From a checkpoint of a small mixture-of-experts model trained on Wikipedia.
Size: 10 layers, width 160, vocabulary 1149, 40.9M parameters.
Experts: 128 experts in each of 10 layers, 4 picks a token, a softmax router, a shared expert of 128 neurons.
Training: 730M tokens, 5568 steps.
Below are experts of layer 4 (counted from 0) of a mixture-of-experts language model. Rows are named router (the router's row for the expert), down (a neuron's output weights, with its number) and show model dimensions 80-159. Each number is 128 + 32 x the weight over its row's rms, rounded and kept within 0 to 255. Numbers have three digits each.
After each expert's rows: a language model's description of what the expert responds to; "raises" lists some tokens whose logits its average output raises strongly, later layers aside. This comes from a sample of Wikipedia text that the model never trained on.

# expert 55
router:145158121105134168119148125133175157114130170114069184078076124137100137161202160139177134085150095111125141121126113135181087124147119119158122087112171162148082091105136083134098128118134178166111096217150128159138153127138143156103131058
down0:114099150117058023076176136137146152123115098098122092149154179127113117143186142142141106092106114170110134161094114152147089131115120097102101234099137101165166107131141116155118143085098112115091059108110074101107120114117191145147107123
down1:150123152135070090137146129095158176127146095120150123156120111118101127122144140131101140119046122184093157145145087104142142165145190132132145101110158131172076098163151119153112111115077120128161118104137120156176138109132171109143168086
down2:161085141053109139124137175070182132124136141157131119125109118044082154121105173125095128106133064089162156142114112153110141167110152096138089117155195096165128084164140100128133158147110161139115102099161106157174129103137167086120177121
down3:094102121153115085120116132137114188150154117143138072109100153127113146111165107158164053074153103128124150178164065188199155145116136123120095179101133167219176114160161148169133143102086118109143129074134134159142140095164156125113172189
down4:114147114039142072105174118080153143118154068133136172122143122117150057099122193144124117094164138092133090125128167129158114171147062120125129134099089125102116156176107142131115171116088109140110140087126140138093180141208145116127092146
down5:095194105129080113071090123130142161131109114126081118137094135128166131146173091112104128139134154104130168131130176078120169197147097117040150154111130083087152138061195152134139141127152122110099061124135134144144102099136202168108122109
down6:157126109193112089167104095221142118101196130078094116159117134143116117127142122126143154084060130078198149141090135115145143117112124078085139148160156177102138072068164155152114080161110141133126110089108136102154088069138096162109170118
down7:114171155126153093194152098158086099120056126072083109133125178116120158091159071186099118086117156140115093177124088199161109133083152096084130106108152117123100131111106147131083095140151097159103077167133132110085120063114159157129116048
down8:157121126136078141149150172081176138086070121129126148107177092136140144139112133126140085085118143137133138103108188123135130141159180136121178080130122164088091095139196170143033116178104112108120107165148114150147126124153122153100154137
down9:086184115141151129083144130113150133157121112108131095143136077115156078065150121138078176170146141111142090147134151143100109166099102133059149093124139193124147143169125164113140103092179197111162107139088096132134118113133095098138086116
down10:145101080075119043120124110151129149130074182134139147089129100048145110103200131122142082085162069119114121176093096130163131144138138135089147163163142197123174130152097118086125150092115137093129068120091134077151122148195147207080102104
down11:135152128140098145127127149090140125120101164105139139109221110068221144148137171140143179176046192112127129095104160126165144115125116119148125051105091134171098149158083110107157144095153112147184169123161119155154137033065132137114135095
down12:137108118068057150086116131116124109125117138168137143044131101100159164161124185103074113112133094099137125077139162121113144127109120172174133083130094130208097151157092059097090055131161092111129156180120096117157151169111170186071111139
down13:083096165110127113121094137138143169074181095101130041078100182120072112163119132135097124138124120108132180173143100113113108142062164117134135099091057116129148140102167120145122153162138138179116167134088159112053092086129070172094140145
What it handles: Syllable "un". The piece un inside or starting words, such as Hungarian, hungover, Runner-up, immunosuppressive, plus similar short pieces like ut, ug, ol.
raises: "n", "g", "ne"

# expert 49
router:115180131138149137119181112094194113134186117183141132076136105119116134202144131120128124114174083095077123167102102182103151188114137167143106120145107076172079079113126072140178114118135219202131206123154123120169121132103119124141125169
down0:178115141120147084124088155097136100135127143102170092151135167105103220125149137050092143133145101154096177143128135092133160137126164150119135100153153122132141112120167187079117102122145127169101174185051077148135136158149120113140089100
down1:063086105155162099141171124073149153126146172125093152133133123117157077126082136163135187144100074148124128114134122151122074127122101103119139104118126173101087118145089137110159123160105171129150143139141077084087140090108128134170161168
down2:115192099121108168160103149146080157175077123146118130056138112103151103149175166099140133154178126115115182153150097182139101168185170172081149126117105168154080094063087120134110092132118160094170133140124145101101208143101094210088132140
down3:103140142134142157148134086058126072156151074166151103129121103147102166105123143071117104189189101193080118101106124135105104119096135173160123121127110160189109154209107120191141086087128184106110134118129207118038109112153104155122162122
down4:124152154067126109136100102108111160147079117097108082161171126074161159137163190150102074132091139139162148095119138161115140083142113078137137098137096100141052128130177129149117100160116161095131080079113184151157090117118141093208175165
down5:128111108105121104073158140124102138155153117112101148161148112083111129140168076104136195085117149129155151181078118136166182094129124111139165138128128168098126116206085102147151087095139134068085148120166079183138087174138147114129081166
down6:090195169160138123111124101142150108098148165162108122126179096116145080141161111085216105153117115075114105176100068160150117092090112120117159120135098123145124142159157107107101124137140129201141074129120160131119152163133163124109149074
down7:107139081146192164145152024166169146119106192118119100126131141142102143132109094119209119092152151162108111172105126080165128101097135179164105108112164077080176152091115099103126100124121132162135134213136091149122176144133090119130095123
down8:130104183069123124106170083159123087133178137148144166118098128123157156135139147172136165163100125116125097078130161134132125144089123169105118150091132162110150146119152204155083112082112107074165116165051163076126104126224138206148214122
down9:128119127111189056138121110043122137102092161132134134141134093128165098125124142114140194140092118123135133087150104115071107110071158127142199160124181187098125119144120157123177110149090163120146137099148116106155055100093162086128113127
down10:135142189114163083139125111169157193158182136154116167093146113118102129107170151169131157087115118150146126104119129121117101177126074069170148136055154096175114097099114122099239153093147116134058151140129122142123078091157052121116177089
down11:174124129114167127106093088138111130136144068067125104167132122105119178083142118139134141145114147085129126186074085096074167132167130125150134133110166166139124114162125197149142121132131131151155101101083142092122146158138164091105121119
down12:180187137145137120104190150148095093144109108071149103162114178120134172069142148180111182109130134095082180103128087161099127139144133140086100149137090202084112093171148163116148109144120111096172163135147157093097135120161192187149177143
down13:154143178138176155109122107144150098163059129151086123132198115148112055069142153136160116108135129147108102153091161151097147148112111130174133072139146119177123145167057064156191149126093144117114156100116122149049092160163096148085139146
What it handles: Word-start n, st, ov. Word-initial n in nine, nearly, normal, plus ov inside above and covers, and starts like st, St, Will, rem, mov.
raises: "ick", "ow", "ice"

# expert 1
router:163106129146106085118132134122167099144179126084144122079208107100196107173125106162135144169144157094177111102157084079098157170038097109159119113082137119132064150180112093101122110152085121117133151105149142118124154160132129129130164158
down0:173151141130061098127140106176128078155096143157182103146164166148141117177079122108096104206185134137149082157098161081180138152200143176154141123087145118101103099199154117104091157167116120161128125145121134129136157129121113154147129100
down1:110159130088089100089100154166144163111080148078074185057125091130146112130130155111089129141132128129119130133130122049112148168059116113148084134183118086138153211141112075087144092087109142138128149057137102138127152078117161087089147121
down2:079155131071140158145133093156138189135084110156161093170120064160121099106169132164146116133146111124182056121123153165124129114107068189161090135127080147083172180134171065135142153127118108126123051160075118137144089166146114122137122145
down3:097150123176146156118117130180096117068132129100120074141066088086102148056124081096095129087109165179138192163123094169161124127088101140167125121159128127149118178167127092122114123125157114108108128082151104174131114042120125108117175135
down4:137070131088103160114093102157120139133133070164134124125116128164115124108120194061094137137144118148121073122129115113117130097112110127121056154092138137079133105150094168122193157074067138121149146137149136097121115061107101123108088170
down5:117117165160139169172049149066118145146106162111171199105173099130125167094120110129153154146121074151150085122186160098137142099148147174175100126140150084113129113116152141158155131169107146169135081103120107147124159122096142114168124103
down6:255104124125090151102140174088096176151157172130137184122101163117180090151090150134141122128143115175168070113123112161073098086137075132109085130142103097126048124165091111131110144086106105173108140090152199130154122134120113086171135163
down7:138124107163155156079135167138133169131164097120123160135132051106114166095109131154136115136130087138100089111057121128214106115167110137131132130137121161170108148186114105130084124190098176022144135205180158148171091131157120166103130136
down8:140104117154086162116129147168132159106106179124151089068114146089120159108162169172092109191171085112105133147113113166093148152143124124096098139134066141143060114104097023145086110109083158173158166155149156106161156138182131195175147126
down9:178144129140051126129117105123122157146126134155127168165171067171145125114136112102142120154176129062129101174139118138135175124179105177134113112073134087150138127090149083142112150145110104086158139103105164115096108126141060200148113166
down10:118161136146079196110145130144165087084128144147154113111190119107142196144115166132118165114151127073110129180144141151175144169153138087137120163153167220122108110141120158136111164130123068164170172114078151170109129132115139164160114124
down11:170129115111129136167133126164114146155136120165150097121075101156116068114050137136084091171105088092083074100133177158138191117128142149129128135136145123078169148119186105129145064124134100077065176098088128136143124188151108146150185124
down12:117144131132160108148125160124082120071048123188129132126130072159103180165132111100132071090137190179175158142138123098113167091133083056129119124079149155077119093193141127095081156118082133098151140116126099096123152049093094136123149157
down13:153094078215122155165136125159131138104084138154149125170100155177136133072104153162160102159140120171095158152124156207162129130156159142130152131125120132113140098179174145097084152166108106125129107129102110161171114112147121162177118198
What it handles: Mid-word Latin syllables. Middle-of-word pieces like oc, ub, erv, rat in words such as Democratic, Republican, preserved, diocese, club, Dubai.
raises: "ation", "al", "iz"

# expert 29
router:144138116154163124028141098201123145096117117152094122204178103157136156100119178102154136125149126086100097113105127133128181118170113158149075143141129138131158131109091131098147139128068141190122139136080082142122111180218174140127101136
down0:162146141110113121112090156138177176119172070104112149207139124149109113073144160145071137154118121093114111110146113121187128095197151136175096124116085143107135137124074147091110102164132107106199077117196103163082117111101116162153165116
down1:145230171122150097076056115128130141129104104128114129177113105121199199137090104155161168116070129064126104134126114087069123183161138125180157094166086109130155122124108120162095060169135113117144124097166115099164103080089143082105110222
down2:125098134110136124120154131119151096102146162127135069098151200116157095134152172177152093148210111135130196113135092112118071160114166158080072123111076114137141099186151153150164102153152168157115154135151143101136142132068140137152114179
down3:163102124100105170157186107115137127055180136120155135133124109099137065136078146111163088129145063135141119141087066138120039106127113151110042099089133125122157159092126109150100159056114166184117162149149133093123195145156142114065108105
down4:128100101106150049092091108064151134167155079172090128093141112151086152088143166168180135131154146161090158117130146084098114139114089150151086108139097129118108057100146108087111126184177138165080157067152096166129079083139201153144144091
down5:162128121057130100122157159121129098140131132154162089101094098139222070157100120122099125199142115187123148155125134171154129139133111205173081106163108120157153092133127151135155083134139172098119118158123125150099176149181110113130123143
down6:110142105061131098125114129105119197159090072115166129157179152166130156073095126161122137093099117077108091149161129151154147107166151121155078126134143181134142139113141155085169081184150127111184108076150090159139071071148198132131106076
down7:098156075116112119125130117164170159192127115157123154180143142136145201122178076122096100112143153147163127130118109099104150089228118058125101122137090144187132141142168086145146181166168129096096135089137147170154107117121145178147106099
down8:147145087169150145161192134095152078085179180169119127065127109099132118153126136032171117208162149122090110101112160099126124145125123141115076193079189107113141120146127073131115120092053138133095147124078126137206158146118114096097132091
down9:148132107163110152145149133108159174117089145102237056197071132138144129072118153129155119155131079156115197083137110132096083150099150104144151120154129108113191108138081132194103155128130055085144083176136125113072085134101118127124162175
down10:152135171115107122114102039152137225153106159075129171145180124120114125116133072144083058128126149155115119126124130191143132066113109089125139154125060133094098096054121161115119110132137147100165099106126119151126055170101122137146162143
down11:111123115158126130126117097089125190112132119121126146043119078123071137122160111163167142112112087145142106107158151076078107083059071172151177125121166107116126113106177089154089155139141102122116211093104140125051131131088111101117109151
down12:139110122107138088095100096075122085079155100103128119091130170141144154142168151178188174094185190091131076135082117137206180062128097152104093185120125087120143100127119114080150123185115162123155107137093124130142106134128128183144112100
down13:055143044116141167088165152144137146080146158070085100117198134108110096149144170119109075158153162057168132112150108099138164136125087088115090146099103121162082107157136071145120104143122125156164092171127103134108205177076098150111087120
What it handles: "en" word pieces. The piece en inside words and names, such as Que-en, sc-en-e, Schul-en, giv-en, plus the start of Green and the.
raises: "ces", "ced", "cy"

# expert 38
router:103158113139126140089117174101116104156127134157133109163100120104127068141176048115196108129200077127133200119104088020125105171133068144134125104179173099071149157117118164159122125120145082164093100151146136138133171136139066132121100116
down0:109126159127162144102098126111125104126092081097074161108157178144148136116131108111146136143107073118161184055129169138125124112129094132129134185092105084096104088097172181164122117154085092061085113163126164136138155100157122126090155114
down1:124178117141167135126105123149124194117137134130168103149148157146062124157172104197131118114101125186135154180083075112151062125183132157144172180117128111156167133125107166115099088120136147180153102143118080068070124178131108117135137117
down2:118095108135168127179174131117153137145155074133073115106073129098167128149191110109114161142086121121107143122149115139077157136123171125179143109171156141111108134062176041125123144079145131176151132137142157147165182110105161143131155034
down3:141184118137097120147125144090124074128119092099083107158170129152093132146145160129121140146153114140106112107114163144113114151200061160078105161173070132130059118198139159130078110144070136165096108162149074119109134126097146127122092124
down4:196150025120097089130107145109176146082089143104192112169109081142081139153156082161080095091142116143091117160124164165082113107114150192107110131130134105082105197109175143171180176124161146087100172148139169160100116098149145150087126117
down5:170179112109121146152116117130155114163041179137120129154152118126143193132182114146115168084136080113142134113098142068108112129136192149241101069123149110114103201122145073152069082078099132167128099160105130099119143148189078093113128085
down6:124136118167142136076067105123137143134172087104129145101163146132095089128138195155157126113091197148140122119097144101076119047149188174126205141113167096135157130103110091119146123158125112060139151178095172078117124120147073149138151091
down7:145126136111066144130112124144086135212157178105134126129107174148096083175149134127153125143159105121143145153082138100075125140067113149136099151175097116144142133163152158081123099109132097125149166166144133118145142155191108100114151089
down8:128198137126084129106125169129098146134114105180180061191140140141123160137136156129155096126157129159126175103076147070119152148141068198152125212172105155111170134158153188176123119122110182200126122197135071111161095179112125114112131140
down9:155129155158177172150148153138105129096169101166164110138100109079169140102120153153171130101166169147125108134117136075094141165199129158112190169185107139130161088157090202120152106144090113166131063103205160094145172194148097089109065158
down10:116153122154179083080122116109112114102150161072119156177148158122109154112129127153143163147160088126125109119105115095079130152092133085052139122062120103145113108116164117152197131116188158107132172097123129134121111091073119145091142134
down11:142117011102154106118125180132109104139141161087144097127151116144103123172163180201117126112138127135137122130104117113096126140140171117103167147146119169154078113188092166142123135164079099139157094069155101123108129160075107092187078173
down12:127105127087131076188195065116161140143126154130165121137082170128139131085051172085137145185080193097080155151137106211140126174104123113115128129047174123106100141022138155077108122056124111089138140082068126151143114139124129185105190143
down13:229087106112113129103048138121138097154170128127093122061158090133112081100132167117155111151137110098110101119150048188152101124202130100131148149091099075165114137150126116161105125122121112132157174155091146170099173133091112140173145120
What it handles: Latinate prefixes. Word-initial prefix pieces re, con, pro, pre, sub, per, sur, trans starting longer words such as replaced, concession, surgical, reference.
raises: "fer", "du", "ver", "m", "p"

# expert 52
router:120171111127122121149093142112173110099087127095088135134068088142094119159132168181157160093093144063151162109143115097113160167147150097160188094186112116121143108133132134156166168149132114126148163111132119095160143086130128077107151120
down0:136108130097093149123148152105119144120146117159130105092047133186109122089110105072191104082138103081157120139102094095151102097127096177098059144098003105147157104105107142124078128106053173132158138148114133132064170080209092164131097085
down1:135140124127125108133086162119107085110110146107145186127142135118152052115070125128093186077136136131105095125113145126130119110120134120103098067106133144141082115168119071117132131143125121138133201134169108123189147178108132144156128142
down2:129133148134150087071125102131135093092093116100057122125131126141076036089073132118052137126084101101173136117132117127111129140145176109074138186161180136180168139113125069099133119112118170135093107159149111076070116155144123085124077120
down3:114093083149228140119115104192101128120107096087222103071077141168146070046079117145111118142023145152163134123092134132131120153088166099140170111182135120131123105158100127132068123173153085117092108129142153110086152101127146077099086121
down4:145097135186114093145121147137092119233123101150118071248158061115157076152192134091110121132077133112139131068129131104105152112143148158108141105186124114086094121127112104156129143151100158192101103105115181146157142149094153111157135172
down5:149091126107123148142120196107107069082083135172130153054161090136104086094089104094149150083124122153139162130163135078112164160166179131128101144087110123136110160100141045073189099125125127097100117169140157118159137173135090138192074095
down6:114156139126155142162088176071083194112080131118124017139123125156128119173091109120096120124074099162140126098135092128156127108148149098123128115166096118098125091105144167099173153203122108173090139157145199110127140118109117122156161139
down7:096142119094107136083147152134138139104154119145152184072220094142143148100140166128149096142122160139116156132165156091091113122173100128110141081086173135174109155076095132116167081051170135154153128125130126098145121126137138159126203174
down8:120091152050139149113113106197184098112165228143120080118165144128159122078155155126083149148125192123131147144133162132180110129060086162139160105160034136130107169183152117147112147124142155157067146081114119147133083164114144114126109099
down9:125156135152135160131126112130111132137141099099116092064119141133101152182140067126119133132082120121102124127181149177113180125107148088111125185132138152123115074053069160145109126108102152083176092135091130185073079089103141131198194180
down10:125085156190104136149125047173107056136131121100147142091111073100102127139089115107078171155121164201112131155101144173144130154122131157119133102175168148130080107087155088136187105150138138072108147141143140148116108096064156084177133171
down11:104109133138203167082129112123126110065158127184147144096162144110155090038077091095129162162152175101138132150150124132120154122141158102168121130164148167135116076096128099172041129155207145116123143129152140111101174127111109150064118167
down12:072221110108150107121066094152140087142133136130094093169105174146139078120146097136106180167136127201185118118153126152144140145090191191142125151141132144140132113129131111159129148154140101179113126161152124181073074168106140120083060096
down13:115145109140161139091062092153098138136128131126068185146122138121117105112142102153116136093105133103102127142095147072135129115157150122079104129135086073129113123134159124154111147149123138117124152120165083136111164150140097127064128066
What it handles: Inner pieces ou and ad. Word-internal pieces like ou and ut after an initial consonant, as in touchdown, coloured, Messaoudi, Loughery, debut, Duty.
raises: "ng", "d", "che", "ll", "ts", "nt"

# expert 63
router:114060091140101107126116107108170178112136104143089000140166106115084133141176043170140132130116125153172077140181097143128138155140127108168163168059107097102124157149139179087138154113174132105107076115157132155121105063129113131103100157
down0:130155111113113137137134127124075122090150167114106097161104150049112180152096111144103113166177165127156076139083133143140128167052113155128147128117138140108103112144134181098128175084094151155190111100126080095110142149174119095102117097
down1:075123171128163135131127117181136150164140126115121180132053072128113154121151085127098096134128166125071108132137104088160115148076056152188095103148118101095085106141141090138179165167128134135125079116123057161129156120147098138122193134
down2:099072087121160135182073114150121098172145146122128154079101106145085102157128170117120186165116104197112170092099170155097101195149121103102095098116120091041112159091144129197167114176089142132160148117109084120156178192178137150186164093
down3:170150108125150133159189117111129148127138130110091091113108171175163094091107157066083153115134150077094135149162100090114094152150120153109150107196159090126075149128145149153126131184169184110097142121120135140163158140065092089092148209
down4:147177057080126135163115130136104143145174122155143080136130161114089132063079149116096125105106142155074166118174147109089151126124123148206128137128090135124075102135154152193131131149168154139127144107094141142156139122163103182158157093
down5:100115155136100051131184070134139115120134108182128121151146097125152044106145096107147160143206183090138147089155091052141184107201157131087169163150109119133145146123160079096135193163062125161092116138102105180113075152127154150150088163
down6:096159118141175117093140148111153074113149232120128071045145105163106147115135131107105143134135110127145091115162144095143178134144080114082154150135152110044119167124088131132117072169178121115146124105132124111103208117131123131083128080
down7:168125082105121089165121139142141117097145115126105113120128150137122092056056165130180096190139135070153192089113133099071152098118164100148053128134051117189121163178073149171108150124096116133159132098092121080158166151165101146151116183
down8:117154109186132133158176109080108137115120089107163151137123145114121156149102155080100147104173147128121112161071168188050153140099128138173064165116120038177152152146136188090157146100156112164165133078070176148159109119114149126122087159
down9:121154099108145166143111096141094098101154145106099122172157149092089106118150123131162154139119103059117144052126187119100149145134187159063225162152115147120168171144141129111119117169131146176093115085108179189097112175125203117113105149
down10:162103126107052120124080229107161100118160125123095120106131048110119121095148080207127108113114151149152145161101153081152153121130123120122136124091132123179136161091110104104096121124096130112058116132160104095109137100144122104063103142
down11:120177095091104196097106157117195129111137154130139146093077090096128142111105092145119095132123108178138136083107183091140140117146172064171093107124186159111115127119099097149047151154143149166134099142141102154103089100037139110146086123
down12:105150104159156149182196109145099108096112137158158110183182090070148127172126218096150113163163078114103143137147119197099132125126187113086084115126145130154027139137131169135135098158168116078145142079082132146152124202109144163117140073
down13:164157142183171096112115141136115165127156129175168175160171104144086063079197058133120125123120110119158157148133107122170113043100133093115136195154125146156094150163132156123158118194144149116050134130117126142127130153097077160097135147
What it handles: Um endings, commas. Word piece um and similar Latin endings (rectum, magnum, Dyrrhachium, ium, ia) plus commas and by.
raises: "pt", "b", "m", "p"

# expert 6
router:102148195171205195145110160094191142156145138112144132110120089146109103206094131111125189081087090130157103082128134178149137128073130135142064129160123111119127106097123115141145134124155071079083078136111125182145166100181202183140107122
down0:140118111169156182188072117121136151153146065155203126111171060121092129099098149122132147142145128102053138132109101150133145173143202138060063165128156122111161117042122087137115108160111107156102155119174158125115155158148119145154077118
down1:153146121138155140168095144240115152146172144118082123117102096208093098157118084122129128166139099132127138157121132173111179184143153185120146155158114148163098119105180164128157133193094097091119146081134130137102156143125152162096182139
down2:146117115170103162163083150171145125151089090144144099170179092067082163090148085126115181114115061133136138127110159128153148071140111159155138120160098124144152114131133126122146074155169140171141178116168127158120074166146136119119144121
down3:091144143071146125139112124057155226093146125167128095099120091099158148138107149097153058142095133148134171127141199082109173081127081072179107104081184102071143139163090114158109093149165138196069139062169128089115140146128069108100136139
down4:130118119145129071176120121072078125172133127120112130130112092153127117088136169150154121165119138149077131132139075110128069181066123120127171158159120150104178136127101102100140172021088123114128120139108188125111117114098099118171134115
down5:085133185117097075153216162214146125190100132119126117123135185122123139087182165129098164118092132076103096099137087113112107163161115142093104162132138152165137137109154157126174106156163120114068130123105093170158160126138114076141090100
down6:111169143140152208148137182122154144151113089130136163093127074147062095093135097091111105068170142148142099139152130151133126105091144144149145154061136116144122124125179141067145078132160141133222107070144189121123139095130127161067148078
down7:078133114121106185136128103147124087085112113173142098169091122121124089089142173154188073153105125209157141193159181099153097104173149113138141103157116095176136116133128145139113112111116174040139103145160102116062168104107078143171083123
down8:133138076107126134101122147137117105171138148117137144167108095102143147147090122222139157093139158160145143171154123089148217090109118147129160136094102146107122092118077147185154142101128155109182135162162142109086161132143139161130092108
down9:130090096076095142121145133062137083068133121163167083125097088085183163121101111113143106159199146143101145071093218098164134121116131128183133098120158109093107108149150114115092106139137136125116111121109112148128123172181125148063085125
down10:130119137159183102191120135159112146148130133105176094157068117150129128093164101069127129156108161106139178163104058154170196113147099104136125171143135140181135126100160137138140139180143175203102125114135093143164116069096154131115114140
down11:075104147115168127138129160150088103091198102111195112149170137167167140111162129111131135141095153144127099025134141178136190098121156124116183165134163162175083151140131122098135107121118111117131171139101111139124098129137101111159217083
down12:064130105103108150144081138074146120148151205147132114108120117127103085126120149161107104064156166091120088118137137133144100169035092131162073110141183135151091074117150116161105102128159150075227070159130148143125128131139205113124163099
down13:149125164094129093111184115111055149128109166107111066166210122129107117083130138130149105110092183122160161098115151135157172134172156131102106114127168132152156090106156170124159177145089149161175125138164180155105166154121172096116108133
What it handles: Mid-word "in" pieces. Word-internal pieces, mostly "in", also "il" and "on", inside names and ordinary words such as Pr-in-ting, n-in-th, cont-in-ued, W-il-f.
raises: "ted", "t", "cess", "ts"

# expert 56
router:132161150125145187131121116137110077078123128080148111109083162160098133119121073139186179122136140102099233085087099118125106169167145133180114069154134121106139136109132108135132110099133091139110116139071089122138184060085073080148121117
down0:189091128108108093150063102127136080161080149153141081135158147101110069134151083118203152129107123145115157101142123105086144109171187156086142127129134080177157072115167136115129135107121098131175073169160198128156124209069113107097158167
down1:150091085155139116210155091117070163096127061153158082164104173095133137141154096072128155129156090128108136160120111113108058102101179136105155168078126079157079154085106143079157159138154130115117071155144194158126139110146050095144149118
down2:127119117092127114193042129114180113160094084106130125120117135084084085099132146121145089087136156079124129127130160164085092073072150082114115114093140146103117122104108121154115127082104111147143177176098160134146086130144161095116081061
down3:152177112128113163130151151166119089122150068171128071097085133113149099162156184155122092112163145134110117099108134110100118154109111147116153132166107119062093140131107170148158146132116102136149255134097144070123101148116078153148103168
down4:111134131107127138147124059121113131106159079110140147096139136144174115031071101137120117168095144065109120125170132116133126121154113076127158068178136092186073134132177165114162160116128134123076059143151131084134098151123088114095149126
down5:176171145098112109161135128157129147135117131156102128139122087156131033053100151092173078106155187141108080161133130202122136118103157103154133143132124112144171120132080137107125117143142096105122112150137082066118087108107150119129114192
down6:161171091125112111126180122131101141145135109130092132108139126170090175168144209162133165117137114103114164112104100117102126145108085093161071134136123128132133151117063113105146127189087116187179156100140104119108145125163143156172073116
down7:085159130120183118163148118102139123178105070118166056139126117104165132088105128120134144169145135130129113127111096126093118114113105138107184141153146091135141135110164074191144042143132155120143155142101130117100146129131142127061133183
down8:183148105095106150141091150115138153179156075156183162110121102064124147085127111066141088095161158141108148130125173083079123099150160122102162171131116094113048137154164084161163145151083087109159107096119161141136159108115099139153124069
down9:126149162128085092118063112127143152130107120131098120133114164089129087149143129111182151149134159134111115168139199093063197088124139070094177129172098143136116170090143107111160147140115151078121085141145063139105037162126188093140108099
down10:122127154186102141121172134152120145100096128164132085131149129183109084133105143122123117181115159132060126081147126092109128096203113124121125138136090079164111104176092125143138110128124119155134147130148112114111086122142149107126112170
down11:054132106117163115072134103195175150166095143093139139103148099118164118081130117091124127152125186146216120175138128130154131051192159065092179162143154132150172098149153135179110117093116140110107086155121145097083078135192150118099177120
down12:137159091133104104088112097132123178096037115132108066168107132102106108122079131166145082113084118157173137136138135203119072093164171097081056085158121088107142133117119186134146163091138092100099084160135124141138151100159082135101133126
down13:092075205101110103152114108084135086153129169211180116099116092109093070133088100157207085102151190177158134138125141170141145074137142113099169166130140086138119135150081166102115102175083084078144083134162115163132139088108149127124118142
What it handles: Short word starts. Short opening pieces of common words after an article or pronoun, like se(en), ne(xt/ver), ele, dire; also "there" and "they".
raises: "ct", "igh", "x"

# expert 40
router:196114146147143028107146146108128111098124123147080135099090146137148132130152058111167089132114128223084142115140110066065124082154175140150140161098142048150156106121135161143160183124107123066099093085164118147066106101109112157129115146
down0:072116147128163093113175146072120128147098112120118098147182067113089125137158063148151103131137111073170106146133111141142129101101102164187196149190128134037181103124172088084157108170135129153140103127107085130067145137168073073115114112
down1:156134054130128143129152122143144098139122163167143126162087119115113091168142156159155121131143076135131178152148147112083096149126121111098145109161066136181155155143174127130181018119117119132083163134153124162060097131153124074133097134
down2:114125121113160132100096156127107152163176095095173134118091075165144145153120197162092088142099149124143115159163174073158147134193131168143090140130119054090129139103136127183076161125143096100163163158139191122111114143084105109123098112
down3:100161087149122080119191095112066104129167124133139148206084136115145131106138114186158092110115141141196150099116194075119109137124119134169154116100115134211116124055155078135154109129116159080131119182169133153091168165143119125092125135
down4:074116124118157103081172156102052081102124080128141067107134111070163131131126125147097116180067101181138114117084131108160175191079162115160167114135075154130121153124164132084178103120128122140141135120148144135127149091140036084143123135
down5:149155112085138150159122165109065089148149163147084156115098134164124145113120141124126131105114107145098188123150106091097172119089121146099079150074132092122132100132149080185106138049100160113170160072110064088119126151128182103107187138
down6:145121130145107171098112146114103176141138117065152137122134136112097160114078109091078124143080132183123121143142106126171149141165146105198124137145149152110092112148119136204137146125185116137181099151177116113168147158140099120133092179
down7:122104114091123078156106122096170163139108062088133158151204144169110106134134159162151141127096109136100126090180140112125155128203103102112157119124042072122169138139132154133176144143153130161116133074116115205086144115089165085127152149
down8:062180118160150166149092160119124176096129181117097159186165167120129122118100145140173092151110131111123134130151126151130127106122142181113135176142112127129132184099128117149117125148153132192100078141108141127136118174155112172156114121
down9:170142127138134179092121087115134075191122158157107149153154163088118082147179051104104087199119165100123145098147185107128115130143107072154100173188177093165118099125139128114173088107175166084158192109132100087127120132134158067137115168
down10:157091192186114078100099120082144168099090138165139154161085076157125168079124052146132161128144130108118097136147080081080136129121175099121112125126151065156166095109189152117140183156139113182146153085099085151123117174128092161109159143
down11:140158150110122160127109122100146136132086109125127130131168118158164075143166127100132099108127107134122131137121197100146125131157085095220138046099073090089120140113161138097145183119157185103112178120125144125125109066078134150134124089
down12:086169144109092112112046202128172150159143128120114096084116149164107119134116117160148149154075099104103081112122187101134139120148124080129188177176154134132122149125138106107134148169135151159180096096108159160108171077072146092171213136
down13:152075107104114169143166107095186104121150179181145104162137145149117101122194100161163154161157118126122178112140176053122146148089112125141160158183174048183172122197113088089108106106085157087120185122124166141102101108126114094173129142
What it handles: Letter Q and sports tables. Capital Q and qu pieces (Quest, Quattro, Qingwei), Q/q qualification marks in results tables, plus digits in coordinates and statistics.
raises: "ual", "u", "ue"